From a checkpoint of a small mixture-of-experts model trained on Wikipedia: 4 picks a token.
Below are experts of layer 3 (counted from 0) of a mixture-of-experts language model. Rows are named router (the router's row for the expert), down (a neuron's output weights, with its number) and show model dimensions 0-127. Each number is 50 + 10 x the weight over its row's rms, rounded and kept within 0 to 99.
After each expert's rows: "raises" lists some tokens whose logits its average output raises strongly, later layers aside. This comes from a sample of Wikipedia text that the model never trained on.

# expert 36
router:57 54 47 59 42 62 60 45 43 54 59 61 52 47 50 57 51 64 49 53 47 55 47 52 50 56 52 46 47 53 70 02 59 53 40 60 57 43 61 54 26 84 81 70 48 44 45 38 53 45 51 49 54 56 51 42 49 51 53 53 53 43 47 46 57 39 60 43 48 50 46 51 53 44 55 54 46 46 46 55 49 59 50 26 48 59 53 48 49 59 53 24 57 55 56 25 45 62 46 48 60 52 57 57 11 57 81 40 56 65 52 45 50 44 50 44 53 52 64 50 48 45 47 42 60 44 53 55
down0:65 42 56 56 55 60 74 45 44 56 43 55 53 57 63 42 57 46 45 46 58 47 55 46 53 47 45 42 41 49 48 18 50 46 39 53 46 46 45 54 39 35 62 55 49 52 43 49 56 50 48 52 28 48 49 69 74 53 56 57 49 52 50 50 56 46 49 38 45 52 54 46 48 46 41 48 38 35 43 72 60 54 39 63 46 56 44 63 39 45 53 62 82 39 63 66 57 54 64 69 39 54 61 52 59 61 58 38 48 76 56 54 31 62 39 52 35 51 37 52 42 38 33 47 52 29 46 45
down1:44 40 51 52 33 69 54 48 73 47 55 74 47 47 65 52 48 45 61 43 51 38 45 52 47 60 50 55 36 51 68 30 34 57 50 56 57 55 59 57 54 73 43 46 47 37 43 59 43 56 50 45 53 45 57 61 41 47 47 73 46 51 44 43 62 52 43 50 37 43 54 45 50 47 48 49 52 55 36 58 54 64 68 56 49 58 47 43 40 47 55 68 49 68 46 72 55 66 54 38 34 47 53 67 53 52 62 46 56 58 59 42 50 42 53 53 44 48 50 61 50 55 73 47 58 47 48 65
down2:41 59 46 30 45 59 42 47 47 57 53 32 60 60 65 51 50 50 61 68 67 42 30 38 45 48 37 51 45 53 51 49 51 49 48 59 46 37 33 36 60 66 41 58 36 44 60 64 67 47 54 56 47 45 50 47 44 58 53 60 40 46 42 55 51 48 61 38 44 58 44 49 65 56 57 64 58 51 47 57 45 48 40 52 49 37 50 42 60 52 40 57 45 42 43 42 54 51 43 38 65 46 64 39 49 33 48 39 43 47 51 59 60 56 45 36 66 66 43 46 49 47 36 46 43 47 59 75
down3:43 52 47 26 47 62 56 37 35 46 34 53 33 47 46 51 46 52 57 52 52 33 52 61 67 75 35 69 57 52 37 30 46 58 51 47 48 57 55 47 63 52 63 67 52 58 50 49 30 53 47 51 31 57 50 32 43 60 51 46 49 37 50 62 46 49 48 57 40 62 41 45 56 47 52 55 52 39 52 63 55 51 42 63 46 68 45 60 54 32 50 44 38 42 33 52 59 71 48 61 52 42 42 40 41 30 68 50 47 38 41 52 72 55 48 46 32 49 58 42 42 36 55 61 48 43 46 51
down4:48 51 46 61 46 43 46 68 41 53 68 40 38 40 54 32 59 63 40 47 40 63 57 41 52 36 46 62 48 44 47 33 43 48 55 67 38 71 40 68 45 36 57 60 45 50 44 43 59 49 29 43 28 53 41 58 59 60 53 45 47 52 54 41 58 53 62 41 70 41 47 27 40 56 45 30 58 46 62 44 52 37 50 58 50 59 57 45 40 53 42 67 47 53 53 59 59 40 51 69 44 53 44 48 50 48 44 38 50 50 50 50 37 58 72 43 40 65 48 39 29 45 46 63 52 36 50 69
down5:49 45 48 48 54 73 35 62 40 50 39 49 61 54 47 42 48 55 40 48 43 50 47 50 46 62 56 62 54 48 68 42 33 63 42 51 51 63 56 54 50 61 82 50 56 61 47 50 41 40 47 61 42 50 29 57 49 61 58 53 49 62 41 44 55 33 44 39 35 45 47 71 38 46 62 50 38 44 60 31 47 43 57 45 52 33 43 54 55 36 39 36 44 50 29 49 56 52 77 55 50 46 36 31 46 44 47 44 50 53 48 54 72 49 33 40 29 68 60 59 46 55 67 53 57 50 58 57
down6:55 55 48 43 64 39 80 44 29 36 46 38 42 54 48 49 38 52 58 47 62 24 51 49 52 59 49 48 56 53 74 17 59 59 45 51 45 25 54 44 33 45 74 61 50 58 50 45 33 40 40 48 42 35 70 55 48 51 62 53 56 40 39 59 36 49 49 46 23 43 45 73 55 36 46 58 52 50 62 65 56 56 46 55 59 56 39 60 54 53 52 54 34 35 48 51 38 56 48 43 57 50 42 39 39 28 69 53 41 56 52 56 64 55 43 55 32 51 63 40 44 55 43 61 44 55 50 45
down7:36 65 62 39 37 41 34 64 46 49 57 59 38 30 44 46 55 46 51 62 39 47 41 58 45 50 42 60 39 45 44 43 37 46 32 54 37 60 54 57 56 49 55 48 56 44 49 67 49 56 58 44 41 48 50 44 64 47 57 46 48 67 55 83 54 58 55 47 43 44 64 31 37 47 58 36 44 55 62 48 51 43 54 46 43 50 63 66 40 52 56 56 36 54 57 44 59 47 59 62 44 35 58 33 55 57 45 50 53 40 61 58 62 46 40 53 45 49 33 31 42 55 47 49 36 28 53 46
raises: "hem", "Exhibition", "sey"

# expert 29
router:53 47 56 58 42 49 57 50 50 42 51 38 67 44 54 68 32 33 54 64 57 56 47 61 48 59 38 30 57 39 59 03 60 53 53 61 50 63 49 51 52 54 67 52 54 39 56 54 44 40 50 66 64 37 57 53 53 64 40 53 45 43 39 59 53 47 60 53 48 53 49 58 49 45 52 53 46 46 48 50 55 44 39 53 50 48 55 54 42 60 37 32 60 36 49 49 50 67 43 39 63 53 32 54 67 29 56 52 41 39 36 48 56 47 61 50 57 50 54 45 40 46 41 48 48 50 38 27
down0:56 49 52 54 40 61 36 64 50 29 50 38 51 51 52 50 54 57 59 58 43 42 46 54 54 38 49 53 43 41 39 66 54 59 51 43 39 58 41 50 63 31 41 41 57 30 56 38 54 28 45 51 53 46 47 39 45 46 51 55 61 35 67 65 52 67 49 52 45 43 38 59 62 60 40 52 46 45 58 39 38 56 68 47 54 45 28 42 42 52 42 51 48 64 49 41 56 49 53 41 49 51 45 58 45 46 56 31 38 20 53 42 50 61 37 44 66 57 57 44 38 31 55 41 43 51 45 49
down1:50 58 65 40 62 60 46 36 63 38 42 43 39 52 46 36 70 43 54 52 60 56 69 36 47 40 59 57 51 55 35 63 53 62 60 31 42 52 51 62 62 49 33 35 53 53 34 58 59 51 40 45 36 50 57 52 84 47 47 42 47 56 55 41 69 62 50 53 57 47 50 41 59 57 46 42 44 44 37 54 46 40 54 39 41 42 41 63 63 51 58 53 61 53 59 62 64 44 63 51 36 60 58 67 50 59 33 58 49 39 45 55 54 54 41 52 38 52 53 55 70 69 53 64 51 38 49 40
down2:43 46 52 54 54 50 51 68 60 62 40 61 46 37 40 56 45 53 34 60 46 37 50 69 42 40 53 60 58 51 55 32 37 60 44 50 67 55 60 60 56 51 50 50 48 52 45 47 42 49 58 45 49 47 51 57 53 59 62 64 81 56 40 44 51 63 50 41 66 57 54 38 35 58 46 53 47 58 56 44 50 50 39 36 47 49 42 68 63 49 38 39 45 41 53 43 35 51 46 49 52 58 52 43 69 40 41 38 46 56 63 42 45 28 44 56 49 61 25 48 49 38 41 46 43 60 38 53
down3:55 42 51 50 69 40 58 55 55 61 56 69 58 51 70 46 26 45 44 66 42 55 58 44 39 48 50 52 77 59 49 43 61 38 61 43 42 71 52 68 50 64 57 33 43 62 32 36 55 45 64 63 43 42 54 60 53 57 34 44 51 60 51 45 65 61 38 41 62 44 49 47 63 62 51 45 52 56 62 42 67 50 61 40 56 54 65 49 65 43 52 37 50 50 44 57 69 61 45 57 30 65 55 54 48 42 72 61 51 61 57 46 32 57 56 56 43 55 67 51 40 58 52 65 56 61 64 47
down4:39 44 39 56 46 47 37 59 41 62 59 36 45 57 60 37 69 64 45 38 48 31 47 47 39 62 53 39 44 50 59 43 67 36 43 50 46 52 55 54 45 41 64 44 41 51 59 47 45 49 57 46 33 34 62 51 66 38 50 46 59 40 32 40 56 42 40 42 61 32 52 41 46 64 59 45 49 37 69 48 37 42 49 48 79 53 51 48 51 51 44 44 52 57 50 41 41 61 69 47 67 43 51 32 78 46 47 69 48 40 28 55 46 44 53 47 39 48 40 50 41 47 56 48 59 41 56 45
down5:41 53 60 52 40 59 33 40 47 49 47 57 61 49 32 57 52 66 67 69 40 67 63 52 63 57 39 56 43 66 60 68 61 45 61 55 40 59 51 64 52 56 43 44 46 63 50 52 53 60 60 43 78 30 54 51 50 42 47 53 37 56 45 49 56 60 53 62 61 60 42 51 63 49 45 61 45 58 49 40 41 62 49 50 56 60 43 70 55 42 51 35 48 50 39 48 71 48 46 50 43 25 57 51 57 43 46 53 54 53 39 52 42 24 53 56 59 46 38 53 69 66 47 66 54 53 57 53
down6:55 48 49 49 64 48 55 62 69 33 65 40 46 49 57 61 55 46 50 38 62 45 37 32 60 54 40 28 69 57 42 46 41 54 31 37 59 54 49 52 80 37 59 60 65 40 63 56 55 39 65 46 39 54 34 55 56 67 51 49 49 42 52 62 38 36 41 52 60 54 65 51 45 39 54 58 54 35 47 39 47 41 52 56 49 54 53 49 35 53 55 46 56 47 30 75 46 50 39 58 54 34 63 49 51 55 48 43 54 60 58 55 60 47 61 50 54 44 42 28 52 61 50 50 35 58 33 55
down7:51 43 30 29 46 55 44 57 36 57 57 56 49 51 48 46 69 36 57 56 41 57 52 54 41 50 38 36 54 55 45 58 43 63 75 51 68 44 38 47 43 65 41 47 27 56 50 50 54 42 45 56 62 52 58 34 68 33 50 37 72 36 46 40 42 47 31 50 51 50 47 52 45 48 49 46 40 40 43 42 54 58 64 50 65 53 45 53 58 54 72 49 45 38 61 46 60 41 51 34 38 52 46 53 42 54 49 42 38 56 53 37 52 57 48 62 61 58 54 59 67 53 60 56 61 51 47 58
raises: ".", " ", ":"

# expert 38
router:45 62 48 58 47 46 92 52 42 58 63 65 64 43 65 53 42 49 53 58 55 54 31 57 44 60 38 58 57 49 66 29 64 61 51 63 40 52 60 35 35 66 51 60 52 42 61 46 48 51 47 78 60 25 43 48 52 76 54 67 46 49 40 57 48 51 47 45 41 51 52 68 58 38 61 50 46 46 55 58 44 58 45 50 36 50 68 39 43 53 57 47 45 41 47 46 53 49 41 47 60 52 48 56 77 35 60 49 59 56 41 51 47 66 58 50 41 57 55 47 37 40 48 58 65 55 55 50
down0:40 67 45 53 63 42 60 47 55 62 52 45 66 36 75 71 41 45 47 45 46 47 47 45 52 42 45 57 49 48 70 54 45 50 66 46 40 43 59 50 53 42 57 73 41 41 37 38 36 72 62 67 43 55 42 55 40 43 65 71 44 66 39 43 43 30 63 38 51 35 59 51 52 50 50 47 68 47 40 60 42 37 45 52 52 49 46 39 57 54 41 65 39 57 63 61 47 47 32 48 50 43 57 75 57 65 36 42 45 46 45 49 41 29 32 64 78 54 56 35 49 77 40 38 45 39 49 41
down1:65 43 50 61 63 70 30 50 57 41 57 54 53 38 53 54 37 55 52 51 44 52 52 37 62 51 42 45 54 45 57 54 45 44 55 49 40 49 39 65 46 41 37 49 64 45 46 66 46 79 60 29 50 46 59 36 55 52 63 53 59 70 66 56 65 45 59 36 60 54 45 59 34 56 57 63 53 36 65 58 56 52 57 40 45 45 70 57 57 27 38 63 51 45 54 47 39 40 43 63 51 60 38 46 61 54 50 59 52 60 43 45 40 46 50 54 55 48 60 51 49 60 33 52 54 45 50 22
down2:45 49 46 39 61 37 44 48 40 31 54 66 44 51 52 45 43 51 43 42 53 57 40 49 46 37 45 58 48 44 55 56 54 65 57 62 55 51 44 55 48 33 51 41 37 53 55 46 54 60 55 59 64 52 52 36 33 40 39 50 46 59 38 37 53 61 53 41 61 82 55 43 61 50 45 36 54 49 36 40 59 54 36 35 51 80 46 44 42 66 57 48 61 40 49 59 35 62 46 67 59 63 51 18 29 48 54 53 56 41 70 32 66 60 36 73 53 54 55 53 47 54 49 54 38 40 45 58
down3:46 50 49 53 54 47 52 37 40 72 38 69 54 53 52 54 44 56 59 56 38 46 47 53 74 65 64 41 64 60 41 44 55 58 56 45 63 41 46 38 44 44 38 52 58 39 62 59 42 42 53 52 62 38 61 45 48 62 61 43 40 52 52 55 36 59 50 72 50 38 49 53 30 58 48 67 56 53 81 44 58 41 45 48 40 47 57 51 39 41 40 51 55 43 45 47 42 59 62 51 62 50 41 52 54 25 58 52 47 36 68 46 54 61 54 42 49 59 51 70 52 27 39 50 53 64 55 53
down4:54 53 59 34 38 56 39 37 47 33 43 61 53 37 50 55 59 35 62 59 41 64 52 54 34 54 43 50 52 54 36 57 62 46 53 49 37 59 54 49 62 28 57 44 47 49 47 50 50 33 27 39 57 61 44 52 56 60 61 54 47 42 47 71 59 55 50 46 41 49 59 36 55 39 55 42 57 54 44 41 45 56 55 62 40 44 58 53 49 55 67 67 72 65 49 54 55 34 65 54 52 47 59 52 44 51 40 70 35 42 58 59 50 66 52 49 50 48 64 57 35 36 67 53 44 66 40 42
down5:60 54 56 43 23 46 54 45 41 41 53 43 62 35 51 48 47 49 55 54 56 62 40 52 45 48 52 41 60 47 42 41 58 42 48 59 65 49 43 43 61 57 50 46 40 45 41 42 64 42 41 46 46 35 55 64 22 58 48 36 36 35 56 35 55 39 46 45 49 52 48 50 36 53 31 48 39 62 52 55 52 49 41 79 61 48 64 51 47 39 60 51 50 44 63 45 58 54 55 47 65 40 53 52 60 52 56 57 53 49 50 71 38 63 57 46 50 40 72 56 41 58 47 55 38 36 48 58
down6:31 49 50 32 44 55 55 44 44 41 50 41 56 65 56 37 57 42 56 59 58 52 55 50 55 35 57 50 43 41 47 41 64 36 34 51 53 51 52 48 52 71 53 68 35 40 54 59 62 50 49 56 57 37 66 60 52 43 51 37 35 47 46 68 48 49 45 42 47 59 31 48 52 41 55 58 41 41 47 53 53 38 47 67 50 42 64 39 58 57 57 51 48 47 58 44 58 45 70 37 74 26 44 50 47 47 40 39 56 73 35 60 61 53 43 32 43 54 54 33 56 50 39 60 47 56 47 40
down7:49 58 56 52 48 41 52 41 66 46 58 38 52 52 54 52 70 40 49 52 53 42 56 32 60 62 47 54 50 43 74 58 46 56 53 63 47 56 44 55 42 50 38 31 39 48 66 57 58 59 48 52 56 55 39 47 43 81 45 55 69 51 63 62 49 64 56 45 45 57 52 72 61 50 56 51 55 50 56 40 36 51 38 40 59 45 62 44 50 43 63 52 44 58 35 51 29 64 69 56 45 50 39 54 50 54 51 44 42 59 53 52 62 55 62 44 36 58 34 28 45 55 47 36 66 55 48 35
raises: "mal", "num", "Electr", "ature", "CI"

# expert 82
router:42 52 47 50 45 51 80 45 49 56 60 55 56 52 60 47 32 62 60 65 57 54 46 46 47 56 33 46 56 54 61 11 67 55 50 55 50 52 59 52 42 44 43 56 55 44 51 53 48 47 43 51 52 33 43 43 53 62 46 56 56 52 42 46 46 40 62 50 41 39 50 52 55 32 49 56 58 46 51 56 59 61 46 37 38 44 58 45 40 52 48 54 49 50 50 47 46 42 37 43 54 57 44 44 99 36 61 56 57 62 34 47 50 58 40 44 37 49 70 56 41 36 38 52 63 49 48 44
down0:51 53 46 48 53 55 29 48 42 62 43 41 60 45 44 59 43 52 67 46 59 50 48 62 58 50 48 68 52 58 50 93 53 53 39 58 55 46 54 37 35 57 47 35 45 50 47 50 46 40 55 41 55 56 55 51 34 41 43 59 43 60 48 50 55 56 43 44 51 54 45 52 56 55 60 53 48 51 49 59 49 55 46 50 61 55 62 39 53 57 55 48 56 52 52 51 45 52 44 58 49 51 49 55 01 44 46 45 56 28 53 48 52 48 60 42 49 46 48 48 71 68 73 53 40 60 52 57
down1:60 56 44 54 34 37 47 54 55 46 61 55 73 48 48 40 47 47 47 51 45 49 42 53 44 39 25 58 51 54 32 63 60 57 42 46 55 40 46 49 66 43 47 48 37 36 42 62 42 44 48 49 68 53 32 49 43 64 61 50 55 45 46 26 68 57 55 51 51 61 67 61 52 46 31 46 43 55 57 52 47 70 60 40 47 48 58 49 59 34 51 66 50 56 51 62 57 43 48 46 39 64 45 48 50 37 64 45 70 62 52 53 56 29 62 52 53 28 52 51 50 45 53 58 50 50 61 38
down2:61 53 47 47 53 43 00 49 45 46 52 50 56 45 59 53 53 41 55 52 45 38 49 45 52 43 57 51 54 45 37 80 48 52 43 53 46 45 43 63 48 50 53 42 49 64 57 49 43 50 44 49 45 61 53 47 43 58 48 49 41 46 44 47 61 60 49 48 54 45 42 51 50 56 58 53 43 54 40 42 51 40 42 52 63 52 53 56 60 51 41 51 56 47 56 42 55 53 53 52 47 51 43 50 11 51 54 49 48 56 51 43 49 54 56 59 50 51 46 50 56 64 46 53 46 43 56 54
down3:51 46 54 49 48 54 99 43 52 54 50 50 52 64 42 48 43 50 48 44 48 50 52 54 51 50 49 46 49 58 45 31 53 53 47 48 51 49 54 53 52 39 57 54 50 53 48 48 48 49 50 49 42 46 47 51 58 49 54 36 51 49 56 56 48 46 50 54 43 49 51 49 50 50 48 52 55 51 39 50 56 42 49 52 50 51 47 55 50 51 49 48 49 47 55 50 44 47 51 44 54 52 52 56 90 49 47 48 48 52 53 54 48 49 52 48 53 48 47 47 48 38 50 48 47 51 51 49
down4:45 50 37 63 49 54 99 37 52 45 63 48 52 54 52 39 36 52 45 47 53 46 49 51 50 48 46 50 44 63 55 59 57 61 47 47 63 60 45 55 51 44 49 45 44 25 40 56 50 42 58 49 74 52 46 49 51 41 55 51 54 48 54 23 36 49 55 37 32 60 56 47 46 52 50 33 46 50 54 59 41 48 58 37 43 50 54 50 50 47 50 53 64 52 60 56 52 55 47 50 42 61 47 40 81 35 43 39 66 44 43 49 55 40 40 55 46 40 52 49 48 50 54 48 56 49 62 46
down5:48 51 47 53 48 57 99 47 49 53 53 52 52 57 44 50 40 49 51 49 46 48 53 52 49 52 50 47 50 54 48 28 54 50 52 52 52 49 50 50 52 44 53 56 50 52 48 47 49 48 48 50 42 45 49 50 59 51 48 41 50 51 55 53 55 50 50 47 47 47 51 44 49 53 45 50 48 46 43 48 55 49 45 55 51 53 52 54 49 52 48 52 50 50 50 51 48 51 54 48 53 50 55 52 83 47 49 50 51 52 48 52 52 47 51 56 53 50 46 50 44 40 51 52 49 51 48 49
down6:47 50 43 56 47 52 99 49 54 53 55 54 50 56 51 48 48 46 48 51 48 43 47 54 51 52 45 49 52 57 48 00 48 49 48 48 53 48 51 47 55 49 59 51 45 45 44 52 47 51 52 50 50 49 51 54 50 53 49 51 48 48 53 42 51 51 55 44 45 49 55 46 49 50 49 44 47 50 48 48 50 49 58 57 48 52 50 56 49 52 49 49 51 55 47 50 51 56 53 51 51 51 50 48 86 49 52 45 52 54 47 56 48 42 51 57 48 47 50 49 45 36 47 46 54 51 47 47
down7:46 50 45 36 49 43 27 48 59 45 50 47 54 37 46 52 63 43 38 68 43 50 38 50 49 53 46 31 75 48 66 41 41 58 58 50 43 44 62 43 48 35 49 41 40 38 39 63 56 62 49 41 57 60 46 61 56 51 55 59 50 59 59 32 55 49 55 27 47 59 33 60 52 38 44 35 46 61 67 49 45 84 65 40 45 51 51 45 44 51 57 50 66 57 42 41 45 49 40 60 51 62 45 54 64 45 57 44 41 58 54 51 41 43 42 49 36 43 52 58 65 55 34 52 53 59 47 53
raises: "=", "Scientific", "-", "|", "General", "Final"

# expert 3
router:54 28 56 45 43 50 47 62 47 52 44 45 47 37 50 48 30 59 54 65 53 49 69 49 54 50 36 50 35 45 36 30 34 49 51 46 51 53 43 59 53 55 35 63 45 55 58 55 55 38 48 42 50 80 43 33 68 50 49 54 59 34 49 52 66 58 52 49 51 43 52 60 45 68 58 47 57 54 32 27 50 51 28 48 51 41 38 46 57 63 51 41 29 38 53 50 46 57 49 59 37 53 56 64 40 46 46 36 52 58 61 29 40 41 38 64 42 52 52 65 30 56 54 43 56 35 28 62
down0:47 27 65 57 40 62 48 63 46 57 47 43 51 46 59 47 21 52 36 33 62 52 71 63 51 43 55 56 49 56 34 39 47 59 56 62 59 55 52 56 56 59 31 49 65 51 54 54 44 43 46 56 46 53 60 57 49 48 56 57 49 44 53 56 67 50 66 75 44 39 51 63 51 52 60 47 45 57 44 64 45 60 45 44 45 65 46 45 59 50 77 39 64 58 47 52 73 33 49 54 52 51 64 52 69 56 50 53 55 65 40 56 40 57 58 51 86 55 45 52 65 33 34 46 58 51 39 36
down1:49 47 58 41 48 46 44 71 47 41 32 70 65 40 52 40 51 47 50 47 52 46 47 38 54 67 42 37 46 36 44 42 51 45 61 45 37 69 29 41 51 42 49 46 50 54 54 39 40 57 45 47 35 63 47 62 47 40 53 35 55 37 48 62 49 36 50 45 61 46 57 37 42 46 57 27 49 60 54 59 63 38 40 43 39 48 48 61 64 52 65 49 51 48 37 56 64 45 56 54 33 30 58 48 53 46 63 35 50 62 55 33 44 66 48 55 44 49 58 51 43 49 60 45 51 50 45 51
down2:53 51 72 28 58 58 47 63 42 50 41 47 53 65 51 47 34 52 54 45 44 49 59 59 65 41 23 41 38 38 39 45 59 49 45 41 47 47 41 55 44 65 49 35 39 39 50 46 42 49 58 36 53 69 48 55 71 57 60 57 62 43 62 57 51 49 47 40 49 42 53 65 40 27 50 38 41 43 45 49 54 48 39 30 38 47 55 37 63 41 31 37 42 72 37 39 54 44 60 42 50 45 54 43 69 62 56 46 60 43 46 40 53 25 42 26 52 74 52 47 36 56 49 54 46 51 51 48
down3:65 51 59 50 59 50 52 48 61 51 56 38 41 52 54 37 50 52 63 45 50 49 44 58 59 39 39 63 49 47 62 53 56 57 44 61 70 52 39 66 41 55 40 60 42 55 42 59 44 40 56 59 29 63 84 44 46 49 48 43 54 51 65 36 47 57 44 46 69 47 57 46 52 54 44 49 54 56 63 59 34 37 43 48 57 35 38 45 66 57 53 57 39 34 39 62 51 56 47 34 48 65 52 55 46 60 48 39 42 53 55 63 53 56 52 56 56 54 60 52 58 62 39 41 46 60 55 46
down4:41 46 49 46 49 52 60 43 54 53 48 76 68 42 46 39 52 39 40 60 39 35 52 43 47 51 53 40 31 47 47 59 55 49 53 55 72 47 63 53 49 42 33 53 54 54 59 44 53 41 68 45 51 47 52 51 57 52 49 52 45 56 37 70 51 57 47 56 40 38 45 47 48 48 54 51 40 39 46 59 54 49 43 48 65 52 69 37 66 38 57 49 28 60 56 51 59 48 50 47 52 55 51 63 52 50 38 45 66 63 64 43 55 44 57 52 26 44 19 49 56 49 49 55 72 49 49 45
down5:45 53 56 66 56 41 71 44 44 54 62 40 65 37 45 44 42 57 51 52 63 69 50 45 63 49 64 40 46 50 62 61 59 44 45 66 63 30 51 51 44 47 31 50 47 42 17 50 46 24 56 46 42 56 61 31 18 53 46 60 55 51 52 62 54 55 49 41 43 49 42 35 47 59 52 47 53 43 42 32 45 44 65 57 48 47 53 35 32 58 69 67 37 52 37 38 43 41 37 55 58 59 57 50 48 48 59 47 45 45 35 33 67 46 55 69 39 38 53 53 60 40 42 45 60 46 47 40
down6:57 63 63 70 51 40 43 30 35 60 59 45 40 49 45 48 38 50 50 47 42 54 31 44 47 39 54 36 47 60 42 70 58 43 42 65 51 60 45 61 23 48 44 30 51 57 31 46 45 58 51 45 46 68 53 36 66 50 48 36 48 45 45 45 64 58 46 28 51 48 61 51 45 66 55 58 49 55 59 43 43 63 66 55 41 59 65 49 43 56 34 47 48 52 48 61 49 46 46 43 61 44 61 42 43 58 36 44 41 46 73 45 45 37 55 64 43 32 28 48 42 35 43 51 53 64 36 48
down7:44 43 61 32 60 74 60 40 45 57 53 53 39 49 68 43 50 56 43 57 31 48 58 38 50 62 53 54 45 43 33 42 49 39 51 39 61 42 50 70 43 44 62 56 52 40 44 54 37 40 48 39 35 39 58 41 33 39 53 33 36 54 41 50 49 49 59 60 39 51 51 35 46 61 63 60 47 54 46 39 48 38 51 60 43 73 59 60 58 65 57 51 66 62 63 36 59 60 57 63 34 47 48 46 60 61 51 37 76 53 54 37 47 43 65 58 44 68 43 47 31 53 51 68 50 33 43 48
raises: "nce", "aceae", " society", " Cathedral", "ical", " manuscript"

# expert 24
router:54 54 51 65 37 45 46 43 37 46 60 38 32 40 62 38 53 54 60 57 47 63 37 40 35 52 33 35 70 55 38 48 38 51 54 48 46 61 47 47 42 52 39 63 56 40 48 52 59 59 47 69 51 54 46 48 39 51 53 38 43 41 58 54 43 48 44 40 36 54 54 65 52 45 39 47 54 39 57 56 65 56 37 57 50 43 47 41 57 36 55 34 43 50 52 44 36 46 34 46 45 68 33 67 59 54 63 60 40 63 49 33 55 62 53 34 28 46 64 39 49 31 59 40 52 59 50 38
down0:49 48 40 56 24 45 60 46 48 48 56 53 60 72 50 44 44 44 43 58 40 48 55 36 42 53 37 59 49 40 46 64 50 63 61 41 59 37 64 68 44 54 40 51 53 52 58 62 51 42 51 50 33 60 41 60 26 64 35 64 51 46 60 50 56 43 56 57 58 58 51 66 66 31 50 50 39 66 58 42 57 44 44 40 69 62 50 64 46 26 45 60 52 52 59 47 47 44 46 53 65 52 58 55 43 55 56 49 29 76 44 51 57 56 64 53 55 46 55 48 49 49 45 44 27 56 43 61
down1:49 49 53 58 40 16 52 54 58 55 44 45 49 42 45 41 48 39 47 65 52 54 49 51 45 55 50 28 46 52 53 39 55 52 39 63 45 59 58 59 50 52 39 44 40 36 58 37 60 54 52 48 50 80 47 35 42 32 54 60 35 50 47 56 52 46 60 37 48 50 42 49 34 32 49 52 60 49 38 64 56 50 57 57 47 39 58 51 50 37 60 59 55 41 71 53 53 50 51 66 56 50 48 53 34 57 45 63 60 65 62 56 29 46 53 44 56 51 38 36 66 63 44 62 59 33 42 66
down2:52 41 49 52 57 52 64 59 55 44 54 48 49 47 82 46 50 57 49 29 48 37 47 45 57 43 55 33 59 50 47 62 53 52 50 60 52 37 63 52 48 67 67 49 48 38 40 64 44 64 81 47 68 45 68 56 35 40 37 47 44 77 50 48 41 55 70 46 40 56 63 43 34 45 33 53 51 40 47 47 39 37 65 57 53 52 45 55 45 38 52 44 34 43 58 64 44 56 42 42 48 56 40 63 50 59 59 50 72 67 56 44 40 54 53 64 51 38 54 30 44 54 53 54 48 54 37 32
down3:43 51 57 62 47 54 46 64 38 43 58 41 54 40 45 53 51 51 54 53 47 36 47 42 45 62 39 58 64 57 30 66 37 53 50 35 54 58 45 52 50 43 66 45 33 35 51 39 22 27 49 57 37 55 32 45 55 63 46 53 37 47 63 42 62 34 52 47 50 49 54 54 53 34 47 24 54 48 62 62 41 51 61 59 46 71 26 53 61 45 50 62 57 53 50 47 56 41 55 41 57 65 38 57 50 44 43 37 49 57 53 47 55 55 49 32 60 43 40 49 68 45 44 56 59 61 37 50
down4:54 57 52 47 59 59 45 67 44 60 37 53 54 43 46 33 48 43 37 52 51 53 50 44 49 53 39 62 44 52 45 28 45 39 41 50 61 52 47 61 55 64 30 69 40 49 55 46 42 43 40 47 53 28 40 53 46 57 60 46 61 43 54 62 46 54 52 50 58 50 64 56 52 40 45 52 44 55 52 46 47 53 29 59 45 78 41 52 40 47 64 19 44 41 40 50 43 37 66 57 65 40 65 33 53 41 49 42 39 57 53 55 42 57 54 47 37 64 65 49 27 58 34 44 57 55 57 54
down5:55 37 33 57 52 37 46 47 58 64 55 43 39 57 47 51 33 35 43 56 58 52 49 54 51 54 37 50 67 49 43 43 64 60 55 50 49 18 58 56 25 57 49 59 42 65 44 32 54 50 54 30 52 37 47 50 57 63 45 55 61 42 44 35 35 46 65 57 58 50 47 52 61 59 46 48 70 45 57 46 33 63 56 52 61 44 61 30 71 47 53 56 37 44 55 33 56 49 46 43 72 49 61 37 50 56 65 60 27 54 67 46 47 44 46 57 47 69 49 43 65 57 54 48 31 51 47 49
down6:50 59 54 60 51 70 49 62 46 57 50 49 61 53 51 54 47 35 39 52 51 46 45 71 58 60 70 64 51 37 32 43 52 31 66 65 54 55 69 56 48 71 32 42 62 45 50 48 52 54 51 45 52 59 76 49 68 61 50 58 41 40 43 63 52 32 68 46 50 58 40 50 46 51 64 53 60 59 53 56 52 63 49 38 47 39 55 54 57 50 38 45 39 43 42 50 62 80 62 55 52 48 39 49 42 45 33 54 45 46 57 57 53 40 48 32 37 53 51 55 65 75 54 56 49 52 54 41
down7:39 52 74 58 36 39 41 48 37 50 56 36 59 55 44 48 51 72 59 46 51 41 52 65 46 43 44 48 53 58 47 18 58 51 65 55 38 40 50 44 64 58 35 53 53 53 69 42 53 38 49 27 53 53 51 53 67 45 47 47 65 40 46 46 68 35 60 43 65 56 56 77 53 49 48 45 47 65 59 36 52 36 41 45 68 53 61 55 52 50 62 72 48 44 41 30 58 53 51 52 80 41 47 55 50 76 46 47 57 65 36 50 61 62 48 51 41 57 49 64 60 60 40 60 50 45 42 53
raises: "ground", "ğ", "shore"